Weights of a small mixture-of-experts language model, trained from scratch on English Wikipedia: a softmax router.
Below are experts of layer 2 (counted from 0) of a mixture-of-experts language model. Rows are named router (the router's row for the expert), up (a neuron's input weights, with its number) and show model dimensions 128-159. Each number is 50 + 10 x the weight over its row's rms, rounded and kept within 0 to 99.
Before each expert's rows: a language model's description of what the expert responds to. This comes from a sample of Wikipedia text that the model never trained on.

# expert 49
It responds to: Endings completing a split word, such as -iled, -ons, -ate, -ing, plus connectives like along, when, they, associated.
router:45 64 66 50 46 42 53 37 48 54 32 33 47 49 52 51 34 65 43 68 56 37 56 50 52 57 45 66 60 71 36 60
up0:61 44 42 51 37 35 55 46 45 54 35 47 59 39 56 51 65 36 54 42 37 52 57 41 45 47 68 64 49 59 37 58
up1:57 69 58 47 53 51 47 47 48 39 33 55 48 24 54 50 38 45 56 48 50 55 47 49 73 39 38 40 54 53 56 56
up2:62 60 66 48 55 40 41 64 41 47 49 40 53 25 52 25 48 47 56 64 44 25 59 43 62 55 45 49 51 47 39 53
up3:51 47 66 56 59 43 46 51 47 60 44 42 60 43 45 62 53 43 20 56 29 50 48 59 35 45 51 57 41 65 58 36
up4:66 50 57 52 56 44 54 33 64 37 39 62 60 48 51 50 43 58 47 47 35 32 56 54 63 55 56 44 49 57 58 53
up5:45 52 61 52 42 48 62 35 51 59 44 51 31 65 37 59 49 34 58 50 49 55 40 60 59 64 34 49 71 64 48 53
up6:44 72 52 53 34 56 57 79 45 46 28 35 46 61 61 53 63 53 50 51 50 48 56 50 50 52 37 58 51 52 41 69
up7:52 29 42 59 62 53 65 67 61 60 67 35 60 52 41 71 40 38 46 41 36 60 50 40 54 57 50 30 55 65 23 28
up8:59 53 64 49 43 45 47 50 52 51 53 57 60 33 48 50 67 45 51 42 66 52 54 64 59 57 60 54 42 49 65 50
up9:49 66 69 48 51 56 37 40 52 59 58 60 69 49 60 53 52 52 33 57 40 65 50 30 58 44 38 58 73 69 51 32
up10:58 64 48 51 29 69 54 36 50 41 34 61 65 49 56 34 40 50 49 52 25 47 57 61 58 48 64 66 50 43 59 43
up11:47 39 29 52 55 49 50 39 46 51 58 58 37 49 58 40 52 39 46 51 47 44 58 47 50 53 33 40 39 38 58 42
up12:57 50 48 41 62 59 46 63 35 78 53 34 65 62 45 34 61 48 54 43 54 49 62 48 56 56 51 54 54 52 42 55
up13:42 60 28 42 36 30 72 68 53 53 51 40 67 61 64 45 81 67 48 53 50 50 47 61 38 59 43 44 41 58 58 45
up14:69 74 35 41 61 60 60 33 47 47 40 55 56 44 45 51 49 50 44 57 43 62 38 47 70 45 53 69 42 59 42 54
up15:58 49 50 33 41 43 59 60 39 47 42 57 63 61 68 47 62 39 58 51 44 59 39 57 44 44 51 44 45 61 46 68
up16:37 56 61 51 34 75 64 59 46 60 49 48 68 63 43 69 59 78 52 65 41 50 36 65 56 50 62 46 51 50 54 53
up17:40 59 36 55 49 38 33 35 61 74 69 41 58 38 57 38 39 52 47 53 54 54 36 49 43 70 63 52 47 57 49 48
up18:49 59 58 56 29 40 65 39 56 42 54 51 49 55 54 48 49 41 56 55 52 45 46 56 53 51 40 55 29 49 40 59
up19:44 55 29 60 58 48 67 71 26 50 76 46 54 41 38 52 55 44 40 58 54 56 67 52 48 40 58 58 52 49 52 40
up20:42 56 51 50 50 48 51 51 52 43 49 53 61 51 38 62 46 46 40 74 51 55 51 42 35 38 45 39 38 63 46 40
up21:58 55 53 55 56 37 64 51 47 59 46 36 54 38 41 35 29 52 61 42 59 57 53 50 40 40 72 46 45 62 44 42
up22:64 36 56 36 54 54 51 43 40 33 35 42 44 52 41 61 51 53 45 55 38 36 60 51 33 77 51 55 46 60 45 46
up23:43 46 57 55 57 49 43 55 28 55 48 43 33 58 56 40 46 53 35 47 58 51 38 74 39 40 38 26 38 44 50 61
up24:47 36 35 48 44 44 57 43 49 61 41 57 53 49 53 57 75 63 44 59 51 56 42 57 50 51 50 46 54 57 52 50
up25:51 52 54 47 59 58 68 49 58 47 54 43 64 45 79 46 49 43 48 57 53 48 62 57 52 50 65 47 63 52 52 52
up26:43 50 66 50 62 40 49 44 43 62 68 61 53 59 65 39 56 49 48 49 49 58 38 48 49 52 50 52 29 37 71 52
up27:57 60 51 45 41 68 47 35 44 39 58 50 32 59 48 46 48 67 49 60 36 46 42 47 36 40 47 77 27 64 52 33
up28:54 56 69 44 46 45 76 43 39 61 34 35 39 51 52 49 62 44 32 70 48 64 55 62 45 63 53 49 56 64 45 55
up29:58 62 52 52 50 56 59 56 36 39 55 53 51 42 48 58 54 37 35 47 55 48 45 68 54 48 45 43 39 47 63 54
up30:43 38 36 50 38 45 39 66 40 56 53 39 45 49 45 56 49 40 46 48 49 64 35 54 35 50 59 58 52 62 51 81
up31:58 56 41 52 43 47 54 51 53 49 39 44 49 37 40 44 58 55 57 52 53 57 24 55 51 55 43 51 46 44 33 56
up32:57 43 46 35 56 52 49 39 25 36 46 41 64 57 51 39 48 65 59 45 52 63 45 41 36 56 50 43 59 52 72 56
up33:69 64 50 44 43 50 51 43 53 59 36 60 47 52 62 65 47 57 56 60 52 33 57 46 72 36 23 59 46 46 74 64
up34:50 51 66 31 40 39 48 38 52 51 49 44 49 41 45 49 59 48 52 63 73 37 54 55 39 64 27 55 56 65 57 66
up35:59 42 56 71 55 60 32 61 32 50 71 60 38 61 42 41 36 39 53 56 34 51 46 40 35 48 42 47 49 32 36 42
up36:40 41 51 56 60 43 70 49 42 56 37 57 59 42 62 53 71 38 25 49 49 43 42 61 50 50 59 25 48 53 59 56
up37:64 44 59 41 41 60 51 43 48 44 67 36 42 58 51 34 47 46 51 54 65 32 59 55 44 57 57 52 41 59 43 36
up38:34 50 52 65 44 57 65 39 50 46 55 57 48 74 53 41 67 62 48 45 52 39 46 70 61 30 29 59 51 52 48 44
up39:49 61 52 38 64 43 37 57 58 42 51 45 42 42 57 40 38 42 64 44 44 67 28 48 56 63 40 57 49 57 58 57
up40:39 34 57 45 59 68 65 43 46 38 48 51 71 53 55 41 39 63 49 54 47 66 39 54 55 38 54 40 65 61 45 54
up41:44 69 51 48 45 42 79 60 50 48 42 53 66 58 43 77 60 41 41 36 30 38 31 48 61 64 64 44 42 54 44 23
up42:53 66 45 54 60 48 45 36 47 48 51 40 42 69 64 70 51 47 48 50 62 64 36 64 43 48 42 64 46 65 53 57
up43:75 59 38 50 36 42 45 52 33 50 49 57 61 49 32 46 56 67 53 64 75 31 64 64 37 51 48 50 39 63 59 46
up44:47 61 25 63 44 45 49 53 25 43 45 63 48 68 47 49 42 51 41 57 52 40 50 52 48 71 42 58 33 36 43 35
up45:78 51 58 61 55 39 43 55 54 47 49 62 59 46 54 58 48 67 62 45 49 79 31 54 61 59 55 54 44 48 52 50
up46:68 55 57 46 63 60 67 54 56 47 68 45 59 51 51 31 52 44 49 51 29 47 49 49 39 35 43 47 42 62 44 36
up47:45 49 47 64 55 49 34 56 54 53 46 48 62 43 62 56 51 51 62 45 41 46 45 45 47 42 56 44 56 54 39 60
up48:46 56 45 55 46 45 52 36 53 42 37 54 44 47 67 45 58 66 37 45 46 40 46 43 55 53 59 36 53 57 55 46
up49:59 50 53 47 36 45 63 43 45 59 63 40 52 50 32 65 76 36 58 41 47 27 45 50 62 41 41 68 50 42 48 65
up50:46 57 43 46 51 50 50 51 39 45 61 51 34 42 73 43 59 44 32 58 59 59 48 24 52 58 52 35 71 50 56 59
up51:33 47 61 43 45 56 34 55 42 52 72 42 67 40 45 54 62 46 64 41 24 60 45 45 47 32 49 61 42 56 57 60
up52:62 35 63 54 53 52 46 51 38 41 46 37 50 54 64 40 42 49 61 50 44 54 49 43 61 52 48 55 71 47 56 67
up53:50 57 53 44 41 45 36 49 55 51 50 53 53 59 64 48 49 52 37 68 38 52 41 55 29 54 36 60 38 74 52 59
up54:50 55 39 47 55 44 66 40 33 41 49 34 46 44 59 45 59 57 58 54 52 53 38 29 52 44 64 61 42 53 58 42
up55:53 52 54 47 54 48 58 59 44 66 45 30 64 60 51 68 50 36 53 47 47 46 46 44 54 65 58 58 55 44 39 47
up56:56 46 37 42 49 37 58 72 51 46 61 41 37 46 49 53 53 50 38 62 51 47 67 35 36 43 58 49 60 38 51 46
up57:35 59 57 45 62 42 46 66 37 39 38 53 56 55 43 52 37 57 57 47 55 48 61 60 33 43 47 25 46 50 51 43
up58:50 59 48 51 53 42 45 34 35 47 42 42 38 48 64 48 34 47 50 47 30 61 56 44 42 55 54 31 40 46 47 65
up59:63 42 42 50 52 51 51 54 49 46 45 43 51 57 55 49 51 58 50 53 37 59 37 32 44 46 75 32 39 46 51 41
up60:66 44 50 48 42 47 63 63 44 53 45 56 60 54 42 57 68 53 39 58 47 44 53 41 52 63 44 58 35 67 63 47
up61:52 55 53 63 52 55 66 63 52 53 56 59 42 37 31 58 53 55 31 64 60 41 37 53 43 48 54 70 49 49 47 73
up62:47 53 55 43 52 60 46 66 62 39 33 66 46 33 69 54 38 45 67 60 32 54 58 42 51 74 56 64 56 47 59 50
up63:45 46 33 60 49 41 39 56 52 53 40 44 48 33 44 58 69 57 47 83 46 54 53 58 57 56 34 38 43 30 58 52
up64:63 53 56 51 52 54 35 60 43 45 61 38 43 42 32 59 54 41 70 43 52 36 47 41 52 47 42 59 51 38 44 35
up65:36 54 65 37 49 53 50 57 27 49 63 51 50 61 62 45 43 47 55 50 43 49 36 63 47 64 51 46 48 52 42 51
up66:52 55 51 54 59 43 49 39 69 61 40 51 47 35 40 52 48 35 53 62 51 40 66 49 73 35 28 67 42 54 45 60
up67:50 52 49 37 41 68 49 47 55 53 64 52 54 45 55 60 48 50 43 45 28 31 40 40 48 49 37 48 55 76 64 60
up68:48 47 50 40 50 50 65 70 75 50 58 61 56 51 59 48 47 40 44 48 40 42 40 50 44 69 57 58 44 66 36 48
up69:53 54 58 43 43 36 53 37 54 33 56 55 49 59 32 58 47 74 70 40 56 43 51 34 39 63 50 55 36 32 46 51
up70:58 50 58 55 48 48 57 42 59 44 38 41 56 45 76 59 45 47 40 45 42 46 48 58 58 48 50 69 77 46 43 36
up71:44 50 46 48 44 46 50 65 41 32 50 62 60 43 56 56 44 51 49 53 62 44 59 48 36 42 40 38 65 32 49 52
up72:47 22 40 65 51 49 60 58 50 34 38 49 46 41 54 46 53 58 65 49 44 60 41 52 56 50 44 57 55 67 41 60
up73:51 58 41 57 38 50 47 48 38 47 50 56 48 63 47 47 62 55 60 41 38 43 52 42 53 42 57 58 42 64 42 63
up74:56 46 52 51 52 52 68 40 49 41 57 64 56 52 57 50 46 59 56 54 46 48 54 43 59 31 59 56 33 28 59 43
up75:37 40 73 72 58 35 52 37 58 50 58 47 66 40 49 49 59 52 56 56 57 38 44 51 53 55 54 47 43 38 66 81
up76:53 57 37 60 63 53 66 62 44 70 40 45 50 55 38 46 44 60 47 70 43 32 53 51 41 46 52 65 74 69 61 58
up77:36 55 60 64 58 42 55 62 50 70 30 58 62 71 62 57 58 66 53 28 59 65 49 50 41 59 42 50 68 40 51 49
up78:47 52 39 36 51 68 43 23 75 65 35 36 59 53 44 79 58 56 44 78 37 49 54 51 55 53 42 56 56 55 46 53
up79:47 70 43 47 61 47 54 59 45 47 51 44 48 63 48 49 60 56 42 59 43 40 55 46 46 45 60 59 51 65 40 44
up80:33 61 52 38 35 49 61 49 44 59 59 47 63 57 43 46 55 48 59 45 60 38 74 44 38 40 58 56 36 34 59 45
up81:47 51 48 39 66 45 61 48 56 55 44 50 57 52 56 54 40 70 46 55 56 32 50 43 60 49 47 51 52 56 46 64
up82:59 55 45 49 39 46 29 64 56 50 52 41 69 55 35 69 39 41 35 54 21 51 58 62 50 50 46 55 52 27 60 42
up83:54 71 46 64 55 50 47 37 59 48 39 40 51 58 50 51 42 84 39 72 39 37 45 55 50 51 47 54 53 63 63 51
up84:61 65 57 42 47 31 46 44 58 54 36 59 59 28 18 39 41 51 33 59 63 59 61 47 55 49 36 38 53 51 41 65
up85:40 39 70 48 57 39 38 57 31 55 45 42 48 39 73 46 53 55 47 76 38 38 42 48 57 49 65 51 45 54 51 59
up86:57 63 51 51 28 36 48 47 51 51 62 56 38 50 52 55 32 40 31 52 52 43 36 48 42 55 55 50 50 52 52 39
up87:39 45 78 61 37 49 46 71 61 59 43 56 59 37 47 63 41 51 41 56 45 37 62 50 56 53 52 40 57 51 42 63
up88:36 35 46 59 44 53 55 53 64 55 40 60 48 41 35 44 57 70 46 38 57 40 64 46 54 50 31 47 55 50 52 47
up89:50 47 43 44 50 59 53 47 58 57 51 47 42 54 65 64 53 47 55 44 41 31 35 63 45 49 47 31 56 47 57 37
up90:53 38 43 47 59 39 54 46 43 44 38 51 48 58 45 44 55 45 28 56 34 51 67 49 60 41 54 58 37 67 46 46
up91:54 41 37 45 55 61 47 77 44 46 64 32 59 55 57 56 69 61 61 59 53 63 48 28 51 40 66 45 47 53 57 52
up92:71 37 54 59 63 52 57 49 40 70 45 53 48 62 33 47 36 54 64 46 56 53 55 51 41 65 61 43 57 52 56 48
up93:56 60 56 58 49 35 63 48 44 61 38 67 30 13 55 48 58 46 44 52 53 50 43 38 54 55 46 60 46 59 45 66
up94:39 55 70 55 60 48 41 50 67 44 34 59 51 59 64 54 45 69 41 55 44 51 48 42 61 44 50 72 32 61 67 71
up95:39 36 34 38 58 29 39 61 54 56 37 65 31 51 50 61 59 44 71 37 56 39 54 61 51 61 64 52 39 43 38 58

# expert 63
It responds to: Taxonomic endings like -idae, -ensis, -iana, -opus in species articles, plus color words such as red, white, blue, evergreen.
router:51 57 42 60 47 35 55 60 38 37 48 50 54 44 70 65 55 54 51 48 67 67 55 66 57 46 28 65 56 49 50 38
up0:58 45 64 54 59 57 62 49 30 41 64 51 64 64 46 54 44 63 57 52 43 38 52 63 58 49 59 38 45 64 51 53
up1:53 60 42 41 32 49 52 47 52 45 52 51 69 45 45 49 45 52 50 67 54 50 47 60 41 54 41 50 34 36 79 40
up2:71 56 36 46 58 65 44 43 66 47 34 60 46 42 38 39 38 45 57 57 46 41 41 58 71 48 56 40 48 52 56 48
up3:54 53 54 48 43 56 51 61 39 52 49 73 37 46 62 61 55 38 55 61 47 56 49 38 49 63 43 54 49 29 41 47
up4:45 57 60 66 55 52 46 43 67 28 47 42 61 48 40 58 63 54 35 59 46 49 59 50 53 18 40 39 43 46 55 46
up5:53 37 43 51 53 51 41 54 48 46 44 39 54 45 55 49 46 55 59 38 40 30 44 51 32 52 58 42 43 58 44 51
up6:51 55 47 57 35 47 50 38 45 50 42 65 46 56 67 58 56 67 40 40 52 47 57 49 30 59 53 38 38 63 46 49
up7:61 55 42 51 56 66 63 59 25 56 56 50 62 65 45 44 62 32 46 46 44 49 59 61 31 45 42 32 56 58 49 44
up8:56 51 43 41 61 68 57 46 73 46 73 46 52 55 53 34 46 60 50 51 48 55 47 68 55 29 33 47 66 30 35 40
up9:45 39 49 47 26 58 41 81 33 48 53 27 46 48 59 53 50 48 51 51 55 29 53 26 59 48 39 34 46 49 65 54
up10:63 45 26 58 49 51 58 29 33 51 40 66 62 51 53 59 56 59 56 41 30 56 51 48 64 55 49 66 61 40 36 68
up11:58 60 52 59 38 32 56 55 54 45 62 54 67 59 42 62 67 40 66 54 25 63 55 43 33 35 58 41 44 53 35 36
up12:49 49 35 45 42 37 47 44 55 53 39 50 33 42 67 60 44 49 31 52 46 66 38 50 54 52 33 41 61 61 53 49
up13:39 55 62 52 56 47 52 48 44 65 62 53 82 58 58 49 41 60 42 65 57 56 54 64 58 36 49 47 48 44 63 30
up14:54 66 42 38 41 39 51 46 43 38 57 50 53 36 62 70 49 32 39 55 52 60 48 46 59 50 36 75 56 65 54 38
up15:62 50 49 40 71 66 40 63 29 47 29 56 38 54 53 34 33 56 27 46 40 53 47 43 50 60 72 76 50 50 51 57
up16:52 46 56 34 55 50 56 52 64 16 55 46 72 57 44 56 60 50 42 44 45 44 51 61 51 55 63 55 65 59 58 48
up17:53 68 59 57 49 56 44 48 68 67 40 55 62 76 59 62 62 51 36 79 48 45 40 60 46 62 59 40 40 61 48 64
up18:54 49 48 33 68 41 64 44 37 45 50 46 46 41 51 45 51 58 30 46 64 60 50 60 45 50 47 47 42 54 54 37
up19:58 49 38 64 41 33 51 50 26 57 39 34 44 36 48 53 46 67 42 52 34 67 54 53 69 56 61 55 60 48 53 37
up20:41 47 55 71 59 51 55 44 68 48 48 53 50 41 42 65 59 47 47 50 36 48 55 35 65 50 46 46 46 69 40 63
up21:46 38 69 45 38 41 44 66 44 54 43 56 65 29 56 55 43 54 22 54 49 46 48 51 52 53 54 62 27 60 55 50
up22:51 59 58 69 42 45 64 39 52 34 43 45 59 52 46 55 38 47 58 33 44 57 52 57 46 55 33 53 41 59 38 31
up23:37 48 58 57 47 48 40 61 49 65 63 58 58 60 67 37 40 56 34 27 48 49 68 36 37 46 63 48 41 60 46 57
up24:47 56 60 68 72 61 56 66 48 68 49 55 34 52 35 41 67 72 46 57 54 31 54 54 47 55 75 53 59 56 43 51
up25:60 37 46 46 61 25 44 54 29 37 47 71 29 42 47 50 57 33 36 40 51 36 32 61 57 62 56 70 47 52 43 41
up26:59 49 70 50 53 40 32 61 43 57 52 28 59 52 53 41 66 66 61 53 33 41 44 36 55 35 53 52 63 38 52 44
up27:50 30 60 60 33 55 61 57 59 47 47 59 47 54 42 61 64 45 44 39 54 33 66 45 63 59 64 71 60 47 58 59
up28:54 71 48 66 52 61 48 54 50 65 35 53 44 45 53 62 39 63 41 46 36 48 52 49 46 44 76 46 41 59 41 53
up29:29 63 55 33 54 50 58 49 46 60 66 46 63 33 53 70 41 47 53 47 49 60 55 62 52 51 40 58 59 65 61 64
up30:56 63 59 57 43 37 56 41 70 46 57 60 37 62 24 64 58 52 44 51 53 45 33 38 54 50 56 53 41 46 49 59
up31:60 55 36 47 51 33 51 35 52 27 31 31 65 53 52 50 60 48 49 68 48 63 40 35 79 68 35 62 52 33 59 54
up32:38 39 65 48 56 49 62 48 38 53 41 65 40 51 61 59 69 58 44 52 49 46 56 31 55 54 42 55 40 59 51 58
up33:57 36 59 56 52 48 57 34 50 43 35 49 52 59 37 61 57 49 49 45 53 45 46 42 58 60 49 70 55 32 53 50
up34:43 64 52 60 44 46 51 36 50 40 24 74 60 37 64 54 52 36 29 31 49 58 41 39 53 51 44 41 53 46 51 49
up35:54 54 42 58 62 43 46 52 38 56 57 64 55 66 56 50 58 59 37 47 44 40 56 44 45 46 45 52 50 68 32 43
up36:57 56 53 54 56 44 41 25 46 50 52 63 47 34 79 59 30 53 32 66 65 41 61 42 53 49 57 60 53 64 76 34
up37:39 48 57 56 50 43 66 54 61 39 70 60 42 61 47 52 54 59 56 39 54 42 53 59 55 26 42 44 43 40 40 66
up38:54 52 55 55 56 56 59 56 62 55 42 64 46 58 53 43 65 49 51 42 43 49 51 58 33 54 46 50 42 38 64 61
up39:49 59 50 41 48 41 65 49 53 75 54 54 50 54 49 46 45 46 52 54 50 35 42 49 45 55 60 57 58 53 52 49
up40:48 55 52 56 54 47 56 57 35 55 47 53 53 56 55 42 38 50 48 64 53 43 43 44 50 53 82 52 40 58 59 42
up41:53 54 60 44 58 27 48 51 53 67 30 44 63 59 64 54 54 58 58 40 50 51 58 53 69 39 46 50 62 48 59 52
up42:56 28 59 33 42 50 64 47 47 30 44 39 59 42 59 43 50 49 42 61 56 50 36 33 41 43 52 48 47 55 58 65
up43:53 60 66 69 54 36 49 44 37 65 43 71 45 49 35 40 61 64 57 34 58 52 40 60 58 65 70 51 50 39 57 59
up44:59 33 49 46 49 34 52 55 57 49 63 49 64 59 41 47 13 47 45 47 45 61 31 37 47 58 58 60 56 59 51 50
up45:58 54 52 64 45 40 44 36 42 43 65 46 56 61 60 38 61 43 62 50 57 58 54 60 44 65 55 45 52 30 65 60
up46:61 44 51 48 60 46 48 43 53 36 29 49 55 52 62 51 50 46 78 65 49 44 52 45 51 50 54 55 41 45 62 47
up47:56 54 52 47 41 52 50 55 59 45 43 48 58 46 65 53 59 45 44 55 41 58 58 40 57 45 52 46 64 48 68 40
up48:34 34 42 62 62 64 31 51 54 50 61 57 57 49 56 44 57 75 44 43 47 69 39 41 57 50 35 47 42 62 35 49
up49:57 33 44 44 41 50 57 54 61 44 44 60 34 69 50 59 70 43 70 52 72 52 37 59 53 42 58 57 41 53 63 55
up50:39 61 48 49 66 54 64 40 36 46 50 55 53 51 46 52 53 34 57 76 59 47 43 56 54 44 38 41 40 60 42 52
up51:48 57 52 56 41 58 33 34 39 45 49 66 46 56 67 50 49 68 52 41 40 50 73 34 54 56 62 55 48 48 60 51
up52:49 54 56 54 41 35 47 68 44 41 42 53 52 30 56 51 55 43 42 55 54 57 70 54 46 60 63 55 57 64 67 48
up53:49 73 51 46 55 47 64 39 48 39 39 52 50 67 42 48 69 60 43 60 51 62 63 52 47 54 45 44 50 48 52 44
up54:50 50 47 64 50 54 43 50 47 61 57 45 41 46 63 46 83 51 54 39 47 60 48 63 71 65 52 45 37 42 31 57
up55:42 30 51 41 65 46 55 51 53 59 38 79 58 56 37 43 59 40 44 45 55 42 52 59 40 36 55 43 49 60 45 55
up56:59 50 46 50 48 49 43 51 53 48 41 41 52 66 36 48 56 66 54 46 26 53 57 46 50 40 52 28 46 57 38 33
up57:45 43 51 39 39 55 48 58 49 67 53 44 47 53 63 27 33 56 38 37 34 33 71 55 40 45 38 28 50 48 58 28
up58:65 42 49 34 59 43 58 48 58 44 62 53 62 49 32 52 49 53 36 32 39 53 44 50 48 71 54 46 51 41 36 74
up59:37 65 65 41 25 47 46 34 47 29 55 48 65 51 50 35 60 58 45 45 43 49 59 42 49 65 49 34 59 41 32 56
up60:61 44 45 62 53 32 39 57 39 37 43 58 48 55 37 47 50 49 57 49 46 45 43 53 53 49 40 54 38 42 64 42
up61:47 44 45 57 55 50 41 55 45 49 54 55 38 49 62 60 58 47 53 57 44 60 33 57 44 50 36 60 45 40 59 57
up62:51 29 55 51 58 52 64 60 41 31 61 38 38 38 49 79 44 58 47 48 65 42 49 52 61 35 55 51 63 41 42 53
up63:47 51 45 49 48 65 52 70 58 58 55 55 53 44 49 47 59 46 54 46 40 53 58 54 43 28 53 45 39 60 41 28
up64:45 43 62 52 53 51 49 53 51 46 59 51 44 31 46 42 46 45 34 70 56 35 42 40 40 38 36 48 73 35 50 36
up65:40 49 65 61 52 56 45 60 50 45 73 50 51 41 41 66 60 47 44 46 52 30 37 69 43 30 34 57 35 50 49 43
up66:41 65 49 62 46 52 52 40 52 32 52 51 54 55 54 72 43 37 50 55 58 61 55 43 43 47 56 38 50 59 61 36
up67:55 59 57 69 40 51 60 42 30 33 61 45 52 37 43 55 36 35 56 45 40 60 60 44 60 44 38 38 56 57 56 40
up68:48 43 39 51 69 56 36 46 51 54 52 41 54 48 58 48 64 56 58 48 58 33 45 44 36 70 74 56 60 56 46 47
up69:49 60 58 58 47 55 38 67 66 43 45 66 63 42 62 46 37 65 43 68 46 58 43 37 44 49 67 46 75 64 43 69
up70:61 47 52 52 43 34 44 53 54 60 43 44 48 49 57 39 54 39 54 66 39 42 52 50 50 60 30 65 84 53 40 51
up71:41 41 53 48 36 35 53 64 48 47 51 55 71 47 65 44 56 51 58 59 55 47 60 69 52 60 54 44 49 59 61 51
up72:41 74 51 55 63 61 50 62 57 55 44 57 72 39 33 43 45 45 57 60 47 42 43 40 63 40 52 52 61 58 53 48
up73:26 41 75 47 47 61 64 54 60 43 50 53 45 49 46 44 54 49 47 59 54 63 58 58 53 47 48 58 50 53 61 38
up74:63 57 29 41 45 50 40 48 60 39 48 48 49 33 58 57 51 66 56 40 53 57 45 48 44 50 46 50 57 50 51 51
up75:64 49 55 47 58 39 55 52 52 58 52 47 34 44 45 25 48 63 50 46 58 42 49 53 50 35 44 42 26 36 65 52
up76:60 55 58 50 63 37 65 63 53 56 61 57 56 61 46 44 62 61 54 24 65 39 59 63 49 30 60 40 52 50 30 37
up77:52 62 37 49 63 59 47 54 56 59 46 59 61 61 64 58 57 55 55 48 45 54 63 49 48 63 40 55 79 37 51 47
up78:40 62 44 56 60 48 33 49 55 49 47 57 41 47 74 58 31 52 55 46 49 67 56 43 49 54 46 50 30 33 46 72
up79:60 45 34 61 50 45 49 53 43 58 44 46 52 45 45 38 37 53 63 42 30 56 56 55 42 46 41 57 66 68 43 52
up80:40 52 48 64 69 49 36 53 57 67 59 40 54 49 38 49 46 55 55 45 60 37 49 62 49 38 41 52 41 55 39 32
up81:60 60 66 48 51 44 47 45 74 52 44 45 45 36 64 72 55 34 35 49 66 38 45 55 36 51 53 49 51 52 48 40
up82:35 45 55 61 60 50 58 52 39 60 55 30 47 55 60 44 40 36 35 43 60 50 60 40 53 20 57 35 38 78 43 18
up83:54 61 38 73 49 64 40 51 59 56 42 57 44 42 36 43 40 61 49 61 35 47 49 46 55 56 56 52 48 42 53 36
up84:43 44 51 73 45 35 57 62 50 52 47 33 55 52 43 44 63 45 54 47 47 39 54 45 63 50 38 46 55 59 53 66
up85:55 47 51 58 54 54 59 63 45 46 39 45 36 46 50 56 48 31 54 52 35 45 67 63 50 41 42 52 49 51 52 31
up86:67 56 44 50 50 43 46 52 66 62 27 47 58 32 50 58 46 42 50 36 48 35 50 51 47 61 43 52 59 35 46 51
up87:38 62 50 34 64 45 37 52 50 65 28 42 46 57 51 48 51 47 48 57 47 52 56 48 60 54 30 53 37 60 35 67
up88:48 44 47 42 62 44 49 47 61 61 52 48 45 39 53 45 29 51 37 74 50 48 59 51 52 50 52 66 68 52 47 44
up89:60 48 45 36 30 60 61 46 35 59 38 48 65 67 46 40 61 51 57 42 48 37 53 45 41 52 57 29 44 46 47 50
up90:51 55 62 41 55 47 74 35 46 51 55 36 63 51 60 56 65 50 53 56 66 66 53 45 49 51 40 39 46 48 61 52
up91:33 43 66 40 57 60 56 61 35 55 65 56 60 50 56 46 39 54 58 47 62 34 44 47 44 37 63 31 48 58 49 59
up92:68 44 37 45 47 42 63 43 61 46 16 46 54 43 46 51 49 41 56 39 66 63 42 65 58 46 45 61 60 46 50 58
up93:40 45 45 64 53 54 49 61 66 68 40 44 55 73 48 34 46 33 65 42 55 32 48 68 48 53 63 47 44 38 41 48
up94:59 64 53 37 45 54 55 32 37 63 51 37 59 66 46 51 49 63 46 36 53 40 60 51 40 57 67 69 54 74 51 50
up95:46 41 69 45 56 70 47 46 62 40 38 40 39 42 54 64 59 40 54 54 57 27 35 55 36 49 55 47 53 75 52 45